Weights of a small mixture-of-experts language model, trained from scratch on English Wikipedia.
Training: a variant of Muon for the experts, 503M tokens.
Below are experts of layer 3 (counted from 0) of a mixture-of-experts language model. Rows are named router (the router's row for the expert), gate (a neuron's input weights, with its number), up (a neuron's input weights, with its number), down (a neuron's output weights, with its number) and show model dimensions 160-191. Each number is 50 + 12 x the weight over its row's rms, rounded and kept within 0 to 99.
Before each expert's rows: "raises" lists some tokens whose logits its average output raises strongly, later layers aside; "comes after" lists some tokens at least twice as common just before its tokens as in all text. This comes from a sample of Wikipedia text that the model never trained on. Tokens count by the router's weight.

# expert 15
raises: "201", "202", "200", "199", "2", "21"
comes after: " |", "|", ";", ":", " in", " October"
router:38 32 76 36 42 65 39 42 49 47 61 49 65 60 42 60 49 41 56 52 47 52 56 56 50 32 57 63 67 32 63 36
gate0:60 55 53 42 65 46 45 57 57 36 44 59 43 39 42 45 45 56 50 62 60 52 45 54 41 41 31 47 76 39 61 55
up0:53 42 54 47 47 52 60 48 75 64 57 52 48 52 47 36 43 39 39 42 48 54 53 57 56 47 37 55 62 40 50 58
down0:63 46 52 29 53 22 57 71 35 52 41 48 45 46 63 53 40 68 60 40 64 74 60 52 51 46 37 59 71 50 49 55
gate1:53 58 76 46 61 35 60 54 49 44 24 45 22 68 47 65 60 49 81 49 68 58 46 25 47 61 57 43 48 31 46 46
up1:53 71 66 66 26 55 27 54 50 75 30 60 01 54 58 51 43 55 31 59 37 43 46 33 56 70 58 49 47 53 49 27
down1:49 27 32 51 41 59 59 55 50 41 53 70 58 58 52 38 53 58 55 40 57 53 37 67 64 69 57 62 41 43 82 69
gate2:46 45 38 60 56 31 49 46 42 79 34 42 39 61 54 48 54 64 51 49 50 48 49 66 57 63 61 58 58 43 53 59
up2:60 48 73 60 48 52 55 47 47 43 49 66 76 49 56 29 51 35 61 61 56 72 76 55 49 53 79 69 52 70 61 38
down2:37 53 42 60 60 70 42 49 36 49 48 62 47 61 50 47 61 62 49 55 28 50 44 28 59 74 49 55 45 51 57 60
gate3:53 46 54 36 54 51 22 50 49 18 48 49 45 41 39 46 45 44 46 61 37 85 57 61 62 40 31 50 49 57 48 37
up3:45 44 33 45 44 64 35 36 52 38 42 45 62 44 50 66 52 48 58 61 55 32 22 50 57 48 50 58 44 59 58 50
down3:49 31 33 27 51 61 30 39 63 55 49 70 45 49 48 40 46 41 30 37 63 32 60 50 51 49 64 44 41 58 51 58
gate4:34 23 43 49 68 55 65 43 64 37 68 63 55 41 39 36 45 77 65 60 50 60 55 48 41 40 59 58 51 40 43 67
up4:41 60 60 55 64 51 45 64 51 59 63 69 36 37 44 58 45 58 64 61 49 49 53 36 43 56 45 59 50 62 62 36
down4:55 50 45 68 83 53 55 58 23 52 44 33 46 54 62 76 54 51 39 40 50 44 45 73 51 47 39 41 40 56 42 45
gate5:41 42 54 75 52 31 43 76 61 57 60 56 54 44 56 46 50 43 43 41 65 66 24 62 42 47 49 48 38 46 49 27
up5:36 58 26 32 48 46 55 55 59 63 57 53 56 63 60 41 48 50 54 65 43 49 57 49 47 39 39 39 43 53 49 39
down5:28 40 67 10 46 34 42 55 39 36 73 52 56 69 21 52 45 49 54 44 53 49 42 54 52 43 72 52 45 65 54 49
gate6:43 38 62 45 49 54 18 61 66 51 35 56 50 55 32 38 55 53 54 49 35 67 43 49 47 44 51 77 50 55 59 38
up6:37 42 20 38 81 66 37 62 28 44 17 35 36 77 41 48 50 57 47 49 58 47 51 49 46 48 31 59 64 70 56 41
down6:44 49 62 46 48 38 62 63 44 35 81 41 61 47 51 64 41 51 68 81 51 43 53 58 44 54 57 44 60 57 56 39
gate7:52 63 40 40 36 42 41 26 47 28 53 61 54 59 79 62 23 41 54 65 45 50 42 26 48 51 30 46 80 53 53 31
up7:58 51 77 51 51 69 43 42 62 72 23 35 45 58 42 54 66 46 36 48 51 42 32 62 47 60 65 64 62 51 52 59
down7:53 45 37 30 38 51 56 62 45 44 63 50 47 42 21 43 60 45 53 44 36 39 42 46 55 45 51 49 53 47 50 38
gate8:47 39 57 43 67 32 68 50 48 31 37 46 58 60 65 59 58 31 55 31 43 43 37 70 66 43 39 60 69 46 66 46
up8:37 34 28 32 56 38 34 57 65 70 51 54 49 46 34 26 53 59 56 45 58 45 52 64 54 56 39 57 57 37 54 38
down8:53 41 47 45 52 53 48 59 52 50 54 50 44 34 61 41 59 41 65 48 45 58 48 65 27 36 61 53 55 48 28 41
gate9:40 36 53 57 43 71 42 54 57 42 50 73 64 39 46 45 45 33 37 58 40 62 16 61 54 40 26 66 46 36 45 39
up9:47 45 56 46 48 32 56 55 53 33 49 56 60 61 42 59 56 55 61 42 37 34 27 70 53 47 50 59 45 66 61 66
down9:36 32 45 33 34 51 38 43 50 44 62 63 23 42 65 45 48 50 41 55 28 53 20 51 41 48 54 52 48 40 60 53
gate10:54 51 62 46 44 48 42 50 49 34 27 39 37 46 47 77 49 42 52 55 44 28 35 77 41 42 36 65 65 41 36 61
up10:35 25 63 36 47 66 42 64 41 50 21 49 53 60 58 64 59 28 43 33 52 27 19 60 50 59 36 31 56 67 44 47
down10:36 48 49 43 35 57 61 56 43 42 47 53 51 64 46 77 63 42 57 47 45 49 17 58 61 58 34 61 62 65 58 37
gate11:50 56 56 60 63 50 35 51 54 46 39 59 65 51 85 45 47 34 51 38 62 43 29 53 43 46 31 36 62 28 43 42
up11:68 40 55 47 38 60 62 30 48 68 51 59 50 49 69 44 48 52 43 52 49 63 45 44 42 31 55 50 53 31 34 30
down11:43 70 45 49 64 58 45 50 39 50 42 49 49 33 25 53 40 44 44 46 43 64 74 15 43 36 39 59 71 40 61 54
gate12:50 51 66 57 30 66 57 46 51 62 37 54 42 55 49 68 65 55 34 58 50 54 69 53 56 07 68 56 44 50 50 51
up12:34 27 53 47 76 28 57 58 62 71 63 51 62 49 26 61 46 50 65 61 57 58 49 37 62 26 33 70 64 34 53 51
down12:41 52 45 58 58 41 42 25 38 44 61 62 50 64 65 45 54 41 52 44 44 62 58 47 49 51 60 51 30 64 33 54
gate13:58 52 48 50 28 60 51 43 32 61 71 44 56 47 55 38 37 45 39 46 47 55 20 56 56 54 55 74 58 63 45 64
up13:57 60 80 33 44 37 34 54 45 85 27 62 56 70 36 63 44 39 46 50 68 60 50 36 53 43 51 52 45 52 45 32
down13:46 31 50 61 51 39 75 53 62 67 32 37 78 64 63 57 39 48 45 40 50 52 52 31 42 61 73 56 39 55 65 41
gate14:63 66 59 22 52 35 39 33 33 49 26 63 30 52 43 66 46 51 47 40 37 48 37 47 43 56 25 49 68 59 59 27
up14:42 49 35 60 59 61 63 51 37 34 24 44 72 37 67 63 42 40 40 46 43 68 70 35 51 47 63 57 45 47 67 37
down14:48 56 46 54 39 36 59 44 47 54 74 53 48 49 46 47 49 64 55 51 42 81 45 49 55 32 59 59 29 48 54 62
gate15:60 38 50 40 41 55 37 44 55 18 68 38 78 56 45 38 42 64 48 49 37 59 38 42 52 65 43 61 40 40 57 71
up15:45 56 67 51 19 52 45 53 34 49 50 58 31 41 51 46 49 47 73 44 48 52 35 52 80 32 28 62 59 46 53 72
down15:52 37 51 39 41 58 67 53 48 61 41 49 37 49 37 49 46 50 69 38 57 59 49 47 60 48 57 65 42 62 52 67
gate16:50 44 58 27 70 58 39 65 70 49 44 44 64 52 63 22 72 47 46 42 58 54 93 37 53 46 53 44 69 40 48 60
up16:52 58 45 72 53 54 34 36 41 34 73 35 65 62 33 67 53 48 53 48 66 48 56 58 46 57 50 28 39 51 60 54
down16:37 53 29 53 58 38 51 54 45 59 62 49 50 24 68 60 40 41 34 49 49 41 64 41 47 25 35 57 50 53 44 36
gate17:55 32 38 52 28 61 43 44 58 60 75 72 69 51 35 75 49 52 57 60 40 38 39 74 47 55 56 28 76 89 40 39
up17:47 37 63 71 37 23 47 63 43 56 50 54 55 47 55 31 51 54 60 60 42 50 25 50 56 51 48 64 59 40 45 43
down17:19 69 66 49 48 36 65 55 34 55 40 45 38 72 62 41 64 46 38 48 40 45 71 26 53 44 29 56 50 31 39 57
gate18:48 36 61 42 36 51 53 47 38 42 66 59 46 51 48 41 43 38 55 46 23 60 59 59 43 56 34 66 48 47 37 50
up18:39 36 58 47 65 76 51 50 56 72 73 53 43 28 30 55 71 48 51 52 57 51 62 56 41 59 68 53 45 44 38 70
down18:55 46 42 45 37 59 51 59 63 63 67 51 67 34 56 44 57 26 63 45 23 43 37 47 73 33 57 19 29 69 51 64
gate19:54 44 42 57 46 63 45 39 37 58 29 48 77 50 53 50 47 41 55 52 58 40 27 41 54 29 45 41 75 38 48 41
up19:50 49 53 52 62 40 55 53 77 63 67 60 41 46 70 67 54 42 37 51 56 27 42 52 49 67 49 54 66 32 50 64
down19:37 41 63 40 50 27 59 50 70 48 61 56 64 53 52 68 36 38 52 45 49 63 41 58 59 63 53 55 68 47 53 45
gate20:60 47 46 53 47 66 72 82 54 48 65 39 38 57 48 54 60 35 40 66 58 29 53 57 36 30 70 60 52 59 64 49
up20:38 55 62 58 35 38 52 59 54 45 62 47 50 39 60 61 47 41 40 51 50 69 40 18 63 45 40 45 48 40 66 55
down20:62 39 47 47 69 44 38 51 59 55 62 53 73 65 58 49 36 62 43 64 25 56 51 56 60 41 42 30 59 36 43 22
gate21:58 50 67 59 88 48 60 39 40 28 01 50 79 50 60 31 42 56 43 62 57 37 54 51 57 56 50 60 37 42 53 50
up21:69 45 18 41 68 69 59 68 27 64 46 50 26 50 30 28 60 43 40 49 58 54 59 47 40 70 60 45 41 44 53 34
down21:30 55 65 42 48 51 37 29 33 35 51 45 14 58 57 59 24 35 61 62 24 54 52 51 58 42 35 39 57 52 44 54

# expert 45
raises: " ", " the", " a", " The"
comes after: "\n", ")\n", ".\n\n", ".\n", ";\n", "==\n"
router:38 46 55 41 62 75 40 44 83 46 46 55 71 76 46 42 49 41 52 61 65 47 59 60 33 59 62 59 62 28 69 44
gate0:49 45 37 64 49 46 46 53 46 45 54 51 52 50 37 37 59 64 63 57 62 72 81 53 74 57 58 56 57 50 34 50
up0:40 29 63 34 48 38 54 45 61 46 47 52 32 46 43 28 55 53 52 44 50 58 34 64 60 62 52 66 61 37 35 38
down0:63 59 23 57 55 20 57 59 68 44 44 38 41 50 32 39 71 76 49 37 63 64 92 56 45 60 57 55 64 51 54 40
gate1:53 47 37 43 27 33 72 37 57 72 57 51 47 61 57 52 43 57 62 40 57 27 23 49 40 25 42 37 70 12 37 58
up1:64 51 45 70 71 57 64 57 39 65 35 45 60 39 57 58 56 45 24 57 42 41 47 40 54 56 51 46 26 59 65 56
down1:43 43 53 48 50 61 72 40 51 32 43 74 37 37 66 57 30 33 47 44 56 58 59 34 41 52 21 44 49 42 56 59
gate2:43 35 56 52 57 51 21 50 50 39 67 56 45 40 56 70 58 60 56 48 65 46 36 41 55 47 52 50 45 51 50 42
up2:35 44 52 61 56 44 42 55 51 55 55 52 48 54 70 40 56 43 44 45 66 55 34 46 56 43 55 26 56 45 49 53
down2:48 67 68 43 48 51 40 18 38 61 45 42 41 72 40 51 56 48 44 49 56 40 52 59 36 47 22 47 47 65 53 42
gate3:31 63 47 39 36 43 81 58 42 31 51 34 44 62 28 50 28 60 67 67 60 54 33 38 60 64 29 40 52 36 65 53
up3:64 40 32 64 54 50 53 62 38 50 63 54 56 48 60 64 52 62 40 38 66 66 86 45 45 60 73 49 36 60 38 49
down3:44 49 70 44 54 41 68 39 50 39 56 43 48 41 59 43 39 42 32 41 29 40 38 60 44 39 26 39 40 39 57 67
gate4:45 58 53 25 29 46 49 53 34 63 59 30 50 62 35 43 33 64 32 64 48 51 52 45 54 30 30 37 57 31 37 72
up4:56 47 49 70 67 48 43 53 56 49 53 54 54 48 40 60 68 31 48 50 60 45 23 43 48 52 84 47 53 55 48 50
down4:37 20 20 53 82 48 56 44 36 61 61 57 47 49 43 51 45 70 58 50 42 54 72 65 60 48 47 49 26 57 47 44
gate5:64 56 47 51 74 61 37 61 53 76 54 38 36 41 43 63 64 78 60 32 62 37 34 53 56 28 34 51 45 48 26 59
up5:51 58 48 50 54 51 34 59 46 48 30 65 29 62 69 26 39 50 37 46 40 37 55 26 56 57 38 48 47 52 66 56
down5:30 56 62 33 47 52 47 62 54 48 43 48 78 71 57 56 58 55 34 41 75 56 59 58 52 60 52 61 57 40 52 56
gate6:40 43 41 71 43 35 56 39 63 34 66 44 45 46 65 35 61 57 50 54 50 47 28 48 53 52 85 57 69 60 64 47
up6:32 59 51 40 50 44 40 55 55 36 54 59 48 67 39 84 44 37 49 56 27 49 61 60 50 44 36 52 56 29 42 46
down6:59 79 50 40 63 48 64 42 36 50 63 52 32 67 53 55 31 36 38 50 55 63 66 42 64 59 48 61 65 57 28 34
gate7:38 49 55 39 63 69 43 51 38 23 48 44 44 60 33 39 36 71 59 63 31 47 61 42 26 51 74 55 67 43 41 64
up7:51 48 41 31 59 36 56 52 47 54 52 37 46 38 39 34 59 32 45 60 44 57 84 57 37 70 54 70 63 48 47 49
down7:51 47 31 37 59 68 54 55 37 68 48 57 47 40 42 50 34 63 52 37 54 52 44 62 52 60 40 50 67 55 46 51
gate8:57 59 49 66 48 52 71 47 61 54 58 63 69 50 58 41 42 43 59 57 53 57 56 53 55 45 40 70 45 36 46 75
up8:52 37 31 54 41 54 42 52 44 44 54 53 63 69 54 34 47 69 46 41 63 62 70 52 48 19 26 43 62 60 27 50
down8:56 55 95 58 67 57 56 49 45 45 73 61 39 55 79 46 26 57 49 65 50 58 48 52 60 43 41 47 44 38 44 58
gate9:52 47 40 57 44 33 56 45 51 78 40 74 55 41 60 62 35 48 62 40 44 45 65 42 52 65 31 39 51 37 59 37
up9:52 59 37 43 45 48 35 36 39 60 64 52 53 62 52 32 44 61 58 54 65 34 39 36 43 47 49 37 44 71 45 55
down9:52 29 40 67 64 19 42 40 51 53 41 46 40 63 56 23 59 39 55 46 62 48 38 28 48 50 57 45 41 56 64 48
gate10:49 28 46 17 52 65 73 54 44 64 45 47 39 62 34 46 27 52 70 61 50 57 60 29 35 32 53 53 39 63 40 74
up10:58 55 46 39 82 62 57 46 54 45 49 39 64 65 45 61 24 37 66 62 45 55 68 55 51 55 44 55 48 75 51 49
down10:43 32 70 53 41 51 53 39 39 74 34 56 58 62 59 50 64 22 45 35 59 51 45 41 50 64 38 24 74 69 53 49
gate11:49 57 64 52 23 55 57 20 52 67 34 38 57 46 49 49 46 41 51 29 45 40 34 35 57 52 55 43 53 67 52 40
up11:69 46 38 49 44 58 20 58 54 43 45 53 57 69 57 52 42 36 55 33 42 42 42 50 53 55 70 24 42 60 44 66
down11:34 38 29 55 42 48 56 42 47 55 57 57 34 28 65 67 35 55 43 55 49 53 72 57 53 49 39 48 51 50 50 39
gate12:64 48 44 56 67 48 53 59 55 51 70 55 82 57 48 60 49 44 42 34 55 44 48 55 65 54 42 19 40 60 53 76
up12:38 45 51 45 64 72 50 29 49 40 61 64 66 47 49 73 50 47 40 39 36 48 45 79 53 68 56 59 37 45 31 62
down12:48 50 57 63 43 55 39 52 70 50 47 40 37 56 27 51 57 46 50 51 54 39 40 35 48 34 29 59 66 39 42 44
gate13:47 62 43 25 61 64 59 42 19 69 28 66 43 57 72 58 36 42 26 40 57 48 52 30 43 42 30 52 54 46 56 38
up13:57 67 57 44 61 34 63 70 39 82 40 38 38 44 46 30 57 52 45 34 57 34 40 50 47 24 57 33 49 58 58 48
down13:41 48 44 35 65 53 45 47 61 54 58 34 37 77 55 38 42 65 66 34 54 62 58 47 66 55 60 50 38 71 53 60
gate14:60 46 68 48 41 57 22 47 33 58 56 66 52 80 53 66 55 44 30 41 49 40 66 56 53 47 57 49 47 32 42 65
up14:45 29 52 42 44 53 53 35 40 78 66 67 59 45 46 38 53 58 41 49 58 60 48 28 41 71 54 35 50 64 49 61
down14:48 48 54 58 56 53 74 39 59 53 43 36 58 37 37 56 36 39 58 65 49 44 71 40 37 65 48 66 41 43 49 65
gate15:39 67 49 58 28 46 21 55 46 61 56 54 55 71 33 41 45 39 52 38 23 34 45 42 45 40 65 49 50 43 48 40
up15:54 45 49 57 46 69 73 56 49 37 59 51 60 56 59 70 50 56 74 43 53 46 35 60 43 47 44 37 52 42 27 55
down15:21 39 29 28 43 42 52 57 51 22 51 67 39 52 53 39 36 46 55 55 34 42 40 58 36 44 48 25 34 41 63 36
gate16:25 45 48 32 36 48 52 51 54 59 32 42 55 59 40 52 42 38 39 65 30 66 24 43 59 58 47 42 38 32 63 38
up16:64 60 57 62 59 44 52 47 37 50 52 52 46 44 35 43 59 61 45 21 42 63 72 40 47 51 44 52 56 69 67 53
down16:49 51 38 30 59 52 34 39 24 48 50 60 47 20 31 49 38 57 39 56 53 26 33 35 56 42 44 50 36 57 31 57
gate17:45 73 39 44 41 61 39 39 35 15 50 43 65 30 57 65 48 45 56 52 17 55 58 58 37 46 46 54 46 59 63 36
up17:62 83 21 34 79 70 26 34 36 45 26 39 38 26 71 40 36 42 61 38 55 61 24 56 46 62 34 54 68 42 41 56
down17:53 52 50 47 45 52 35 48 56 45 67 85 37 64 67 66 44 35 78 44 52 65 55 73 32 36 37 68 59 65 56 54
gate18:61 58 51 58 48 41 54 51 55 45 54 41 56 65 79 53 58 64 52 59 75 54 81 42 47 59 59 55 40 58 63 64
up18:65 53 66 69 39 74 55 58 50 73 54 52 40 64 49 49 58 60 38 51 47 63 40 31 68 41 52 56 50 54 50 58
down18:43 54 66 33 48 51 56 42 56 75 33 41 60 71 49 49 24 28 48 58 55 45 46 64 40 66 25 69 50 32 56 29
gate19:47 63 38 35 65 62 46 45 44 38 54 50 60 42 51 67 53 53 45 56 53 66 85 58 42 53 56 57 56 71 39 41
up19:56 40 31 20 43 38 55 49 72 95 48 55 60 45 50 38 53 56 43 38 43 42 61 62 53 36 54 34 71 37 47 15
down19:49 56 47 50 55 66 39 74 54 74 56 42 41 36 29 65 62 49 43 64 41 48 39 49 67 33 30 55 52 38 50 34
gate20:40 66 74 70 57 52 54 51 58 55 33 35 38 31 44 55 24 61 37 37 42 46 59 52 50 53 41 71 35 47 39 45
up20:43 19 72 60 34 43 38 45 45 65 77 56 42 44 38 68 65 52 50 47 49 60 70 61 49 61 63 58 40 51 46 29
down20:54 30 42 58 43 57 58 52 35 60 40 47 46 50 30 76 73 24 58 33 25 47 48 63 52 35 34 67 42 61 56 47
gate21:44 49 52 54 59 47 16 39 41 42 56 57 68 27 38 28 51 52 50 30 61 39 67 37 36 45 64 71 41 62 32 60
up21:31 27 48 35 35 64 48 47 63 46 50 61 33 54 59 34 55 41 58 47 47 49 45 46 57 62 60 47 51 36 48 21
down21:38 48 56 43 37 43 46 39 45 53 49 60 57 48 43 41 50 44 49 55 54 38 49 34 49 66 27 40 50 74 52 50

# expert 43
raises: "4", "1", "9", "2", "8", "5"
comes after: " ", " (", "–", " known", " served", "History"
router:25 32 57 53 67 56 45 42 68 48 49 64 50 55 49 63 45 38 64 49 56 58 57 65 47 42 54 71 55 44 53 46
gate0:44 31 47 74 45 62 62 58 37 46 52 46 48 35 28 60 55 46 70 52 56 58 35 65 52 46 59 40 63 67 72 40
up0:62 36 51 58 53 59 63 37 61 63 47 54 75 54 62 73 44 41 41 56 41 52 44 58 47 48 59 31 45 39 63 38
down0:59 56 32 35 67 45 38 74 14 58 46 57 50 29 46 51 49 72 53 51 71 41 38 54 66 40 50 51 68 63 59 58
gate1:56 58 19 39 60 38 50 52 48 43 76 47 26 52 35 44 65 50 54 50 54 45 33 36 58 45 30 57 44 46 48 53
up1:62 25 52 39 43 62 40 49 56 67 63 40 45 29 47 42 35 44 30 42 56 59 71 49 54 75 60 54 58 68 52 29
down1:59 51 38 33 36 40 38 47 48 41 54 51 36 59 71 41 50 44 42 56 32 55 42 62 55 79 90 49 67 56 50 53
gate2:53 64 63 60 64 21 55 64 55 45 58 52 54 65 51 51 38 60 50 59 55 58 03 50 33 44 58 48 39 63 56 39
up2:35 56 42 59 36 60 47 41 56 67 39 73 63 55 38 63 37 63 44 49 68 44 25 32 49 51 49 53 36 54 61 39
down2:50 53 56 49 63 53 38 66 55 45 26 53 54 74 64 52 35 43 52 40 68 51 65 22 51 72 70 37 71 47 51 52
gate3:54 51 52 46 37 60 33 37 59 50 48 55 55 51 41 59 49 50 56 45 48 37 09 71 45 38 42 53 43 47 48 38
up3:38 45 41 34 58 52 60 48 45 61 64 41 53 54 47 29 48 43 60 46 30 40 42 60 74 65 37 35 50 54 56 48
down3:31 46 63 46 41 50 62 55 75 53 54 38 55 42 42 58 44 58 61 62 59 60 43 39 56 43 45 71 40 44 34 62
gate4:46 44 74 42 42 49 51 73 70 46 61 42 38 35 40 46 44 61 56 48 53 46 40 45 43 55 47 74 52 43 31 26
up4:52 57 63 69 77 42 31 39 27 63 66 47 33 53 34 53 48 36 52 41 51 43 70 63 44 59 37 51 41 61 31 47
down4:34 37 71 57 54 42 42 45 47 28 56 48 47 53 44 63 61 69 52 58 58 54 28 43 41 40 54 39 62 34 46 49
gate5:47 58 29 20 67 58 31 32 39 42 39 45 48 47 64 45 41 44 44 49 43 38 65 72 54 38 76 53 45 43 66 53
up5:55 42 63 35 42 45 72 47 48 54 55 68 58 44 60 58 35 50 59 60 54 59 56 56 55 37 56 30 73 42 36 44
down5:43 51 58 60 59 49 66 40 61 41 53 58 58 51 62 34 46 45 33 68 49 49 50 31 50 50 87 63 41 55 44 75
gate6:56 55 49 47 42 48 59 37 65 62 59 32 46 47 45 56 38 60 52 60 52 70 63 42 54 17 43 54 50 51 34 44
up6:41 51 62 44 64 10 34 36 35 51 45 40 45 52 23 40 47 53 54 56 52 29 23 29 44 22 64 59 43 33 50 58
down6:76 41 46 42 63 46 70 66 29 44 69 64 59 61 56 20 37 45 51 54 52 52 49 53 38 11 19 17 60 37 50 65
gate7:59 51 33 37 35 44 50 67 53 55 51 45 38 40 65 41 47 66 54 42 58 64 63 43 54 53 62 49 45 83 61 65
up7:68 51 41 66 42 55 37 58 30 25 53 34 31 40 76 54 54 44 68 63 37 21 79 23 61 46 47 39 44 44 37 69
down7:42 38 49 35 56 58 20 47 55 60 51 51 57 43 34 60 67 53 43 55 56 33 55 64 39 39 32 50 69 41 58 61
gate8:77 55 56 53 45 63 59 39 51 69 29 45 51 64 45 71 48 51 45 39 45 31 49 46 51 76 28 59 39 37 45 73
up8:41 45 40 69 48 53 32 61 48 83 59 68 53 51 61 54 47 55 42 45 56 33 41 49 59 52 59 30 53 64 49 34
down8:66 67 69 38 44 59 49 47 45 47 21 24 47 43 54 72 40 41 54 54 46 63 50 32 52 56 26 39 54 36 44 61
gate9:40 48 60 52 73 54 51 64 67 41 34 64 71 56 57 71 54 33 52 36 36 50 33 80 40 56 52 49 77 59 56 41
up9:49 68 44 42 42 63 45 46 67 61 53 57 45 57 50 64 55 54 74 45 37 55 78 39 53 59 37 39 63 28 35 63
down9:66 64 71 56 50 48 43 50 38 40 65 62 59 44 51 53 36 56 52 69 46 52 43 33 55 70 42 61 52 52 43 38
gate10:58 58 51 53 55 36 53 66 36 45 57 43 33 53 62 46 46 33 57 45 44 46 49 55 41 37 33 72 47 46 51 50
up10:60 44 49 29 45 34 36 55 58 46 61 53 53 51 39 51 55 50 70 51 38 45 37 70 51 69 43 42 68 68 60 34
down10:28 42 54 62 66 39 30 31 50 49 66 44 63 59 52 51 55 37 66 46 44 48 33 51 48 50 32 30 32 63 37 49
gate11:49 55 33 51 22 45 38 42 55 48 50 51 07 71 52 46 43 63 43 41 41 51 68 52 48 58 43 55 43 29 54 51
up11:40 72 49 28 60 68 51 65 50 55 45 50 53 33 55 45 58 47 48 50 58 59 46 30 31 56 44 35 58 24 45 54
down11:50 47 58 65 64 48 05 61 41 48 46 53 49 73 39 45 76 58 47 49 34 40 77 34 50 49 57 51 36 32 32 36
gate12:32 44 54 28 40 63 43 59 53 55 43 40 70 61 43 46 48 82 29 33 63 56 77 42 48 48 48 56 45 46 39 46
up12:42 54 38 47 47 55 45 46 55 35 59 33 55 57 47 54 62 49 57 40 40 50 62 60 61 41 37 68 54 36 51 43
down12:64 44 37 64 63 43 52 41 28 46 49 60 62 43 64 38 58 53 39 41 46 70 70 56 58 51 57 32 51 65 51 28
gate13:35 45 33 61 76 67 54 42 58 23 51 51 36 54 55 51 39 44 45 55 42 47 67 58 43 83 41 45 38 41 64 30
up13:59 68 37 47 33 31 43 58 47 48 50 48 51 53 47 54 44 55 27 46 62 44 38 70 57 31 41 43 65 47 63 57
down13:55 53 73 53 48 45 45 41 74 56 35 39 55 36 69 54 50 53 58 54 54 71 30 43 36 63 57 66 57 49 29 26
gate14:67 75 51 51 53 59 70 36 41 29 49 46 42 68 48 43 44 64 64 34 56 51 37 53 60 31 48 62 45 33 51 47
up14:42 44 51 55 24 59 53 54 41 50 44 40 43 37 58 40 70 32 39 67 61 48 68 70 38 45 67 50 14 63 80 55
down14:64 43 50 52 71 40 61 18 52 39 52 78 69 54 50 44 54 53 53 47 52 44 47 50 52 27 60 58 32 57 49 59
gate15:42 64 42 46 61 49 74 45 51 71 79 61 62 40 54 41 38 58 56 43 51 46 28 38 48 40 71 39 54 43 58 65
up15:77 45 48 62 59 46 43 30 35 44 60 59 77 30 67 47 43 54 65 49 54 50 73 49 52 35 26 55 69 49 54 54
down15:57 08 41 51 45 75 44 45 51 41 40 50 44 53 33 55 63 39 54 57 54 42 58 41 41 49 64 49 49 44 40 70
gate16:46 41 51 56 37 53 60 41 55 72 28 35 38 76 44 52 37 35 35 63 62 58 74 38 61 36 43 51 54 52 53 50
up16:49 55 46 35 35 41 54 51 49 56 54 51 37 34 31 59 71 50 45 52 51 50 48 45 45 51 59 47 58 48 63 43
down16:49 64 45 51 58 54 54 35 59 25 44 44 46 60 63 39 50 60 55 56 54 50 34 39 40 52 53 42 35 44 64 49
gate17:35 39 45 43 72 47 37 40 44 76 46 45 77 46 30 53 48 44 39 29 57 46 72 55 47 51 50 41 33 37 83 43
up17:39 56 50 40 53 58 48 64 63 56 66 65 46 50 58 31 54 55 52 50 53 70 22 45 46 53 55 65 34 56 74 34
down17:69 56 57 30 38 54 52 61 46 45 39 58 31 56 52 45 43 44 47 56 63 59 76 44 49 60 46 62 41 68 54 35
gate18:66 55 67 38 21 50 48 47 49 44 46 46 23 37 41 40 62 49 36 39 51 40 46 48 46 29 46 48 56 27 48 40
up18:50 50 52 51 71 39 40 52 54 51 45 47 40 64 39 79 38 74 59 42 58 45 41 40 42 60 65 48 55 32 62 58
down18:52 77 69 34 39 42 54 58 42 92 40 45 51 40 31 22 60 42 44 48 44 48 45 55 38 31 53 54 54 40 49 38
gate19:34 72 45 81 45 59 56 54 53 44 31 38 42 50 35 66 53 56 44 69 47 54 62 60 42 45 37 72 42 45 59 40
up19:37 56 50 71 54 75 27 48 34 50 40 37 42 54 60 61 57 68 61 59 55 53 57 43 80 40 68 48 36 36 63 58
down19:13 57 36 56 44 58 64 51 45 40 61 40 58 54 52 35 67 53 35 27 86 42 44 34 52 40 44 29 52 56 64 57
gate20:46 59 48 81 18 52 83 59 57 69 66 75 50 74 36 56 40 52 50 32 59 59 68 53 54 43 57 51 39 48 45 61
up20:58 39 43 77 62 46 66 60 36 55 41 55 61 24 52 11 34 41 56 49 74 60 38 39 29 44 62 17 59 58 69 46
down20:34 53 59 35 56 75 37 40 62 49 50 34 41 57 61 69 58 58 50 54 54 48 49 61 59 57 64 41 76 39 55 66
gate21:56 75 54 39 46 44 65 37 62 34 50 44 57 41 57 67 51 37 44 55 68 55 40 57 37 60 37 52 53 33 37 57
up21:46 65 56 46 52 43 57 42 52 70 42 60 28 38 33 48 49 37 69 45 39 49 17 43 45 74 40 76 53 64 45 25
down21:62 51 71 19 61 52 52 63 43 42 63 51 41 51 42 45 45 57 47 55 45 76 52 40 66 37 66 56 66 36 54 44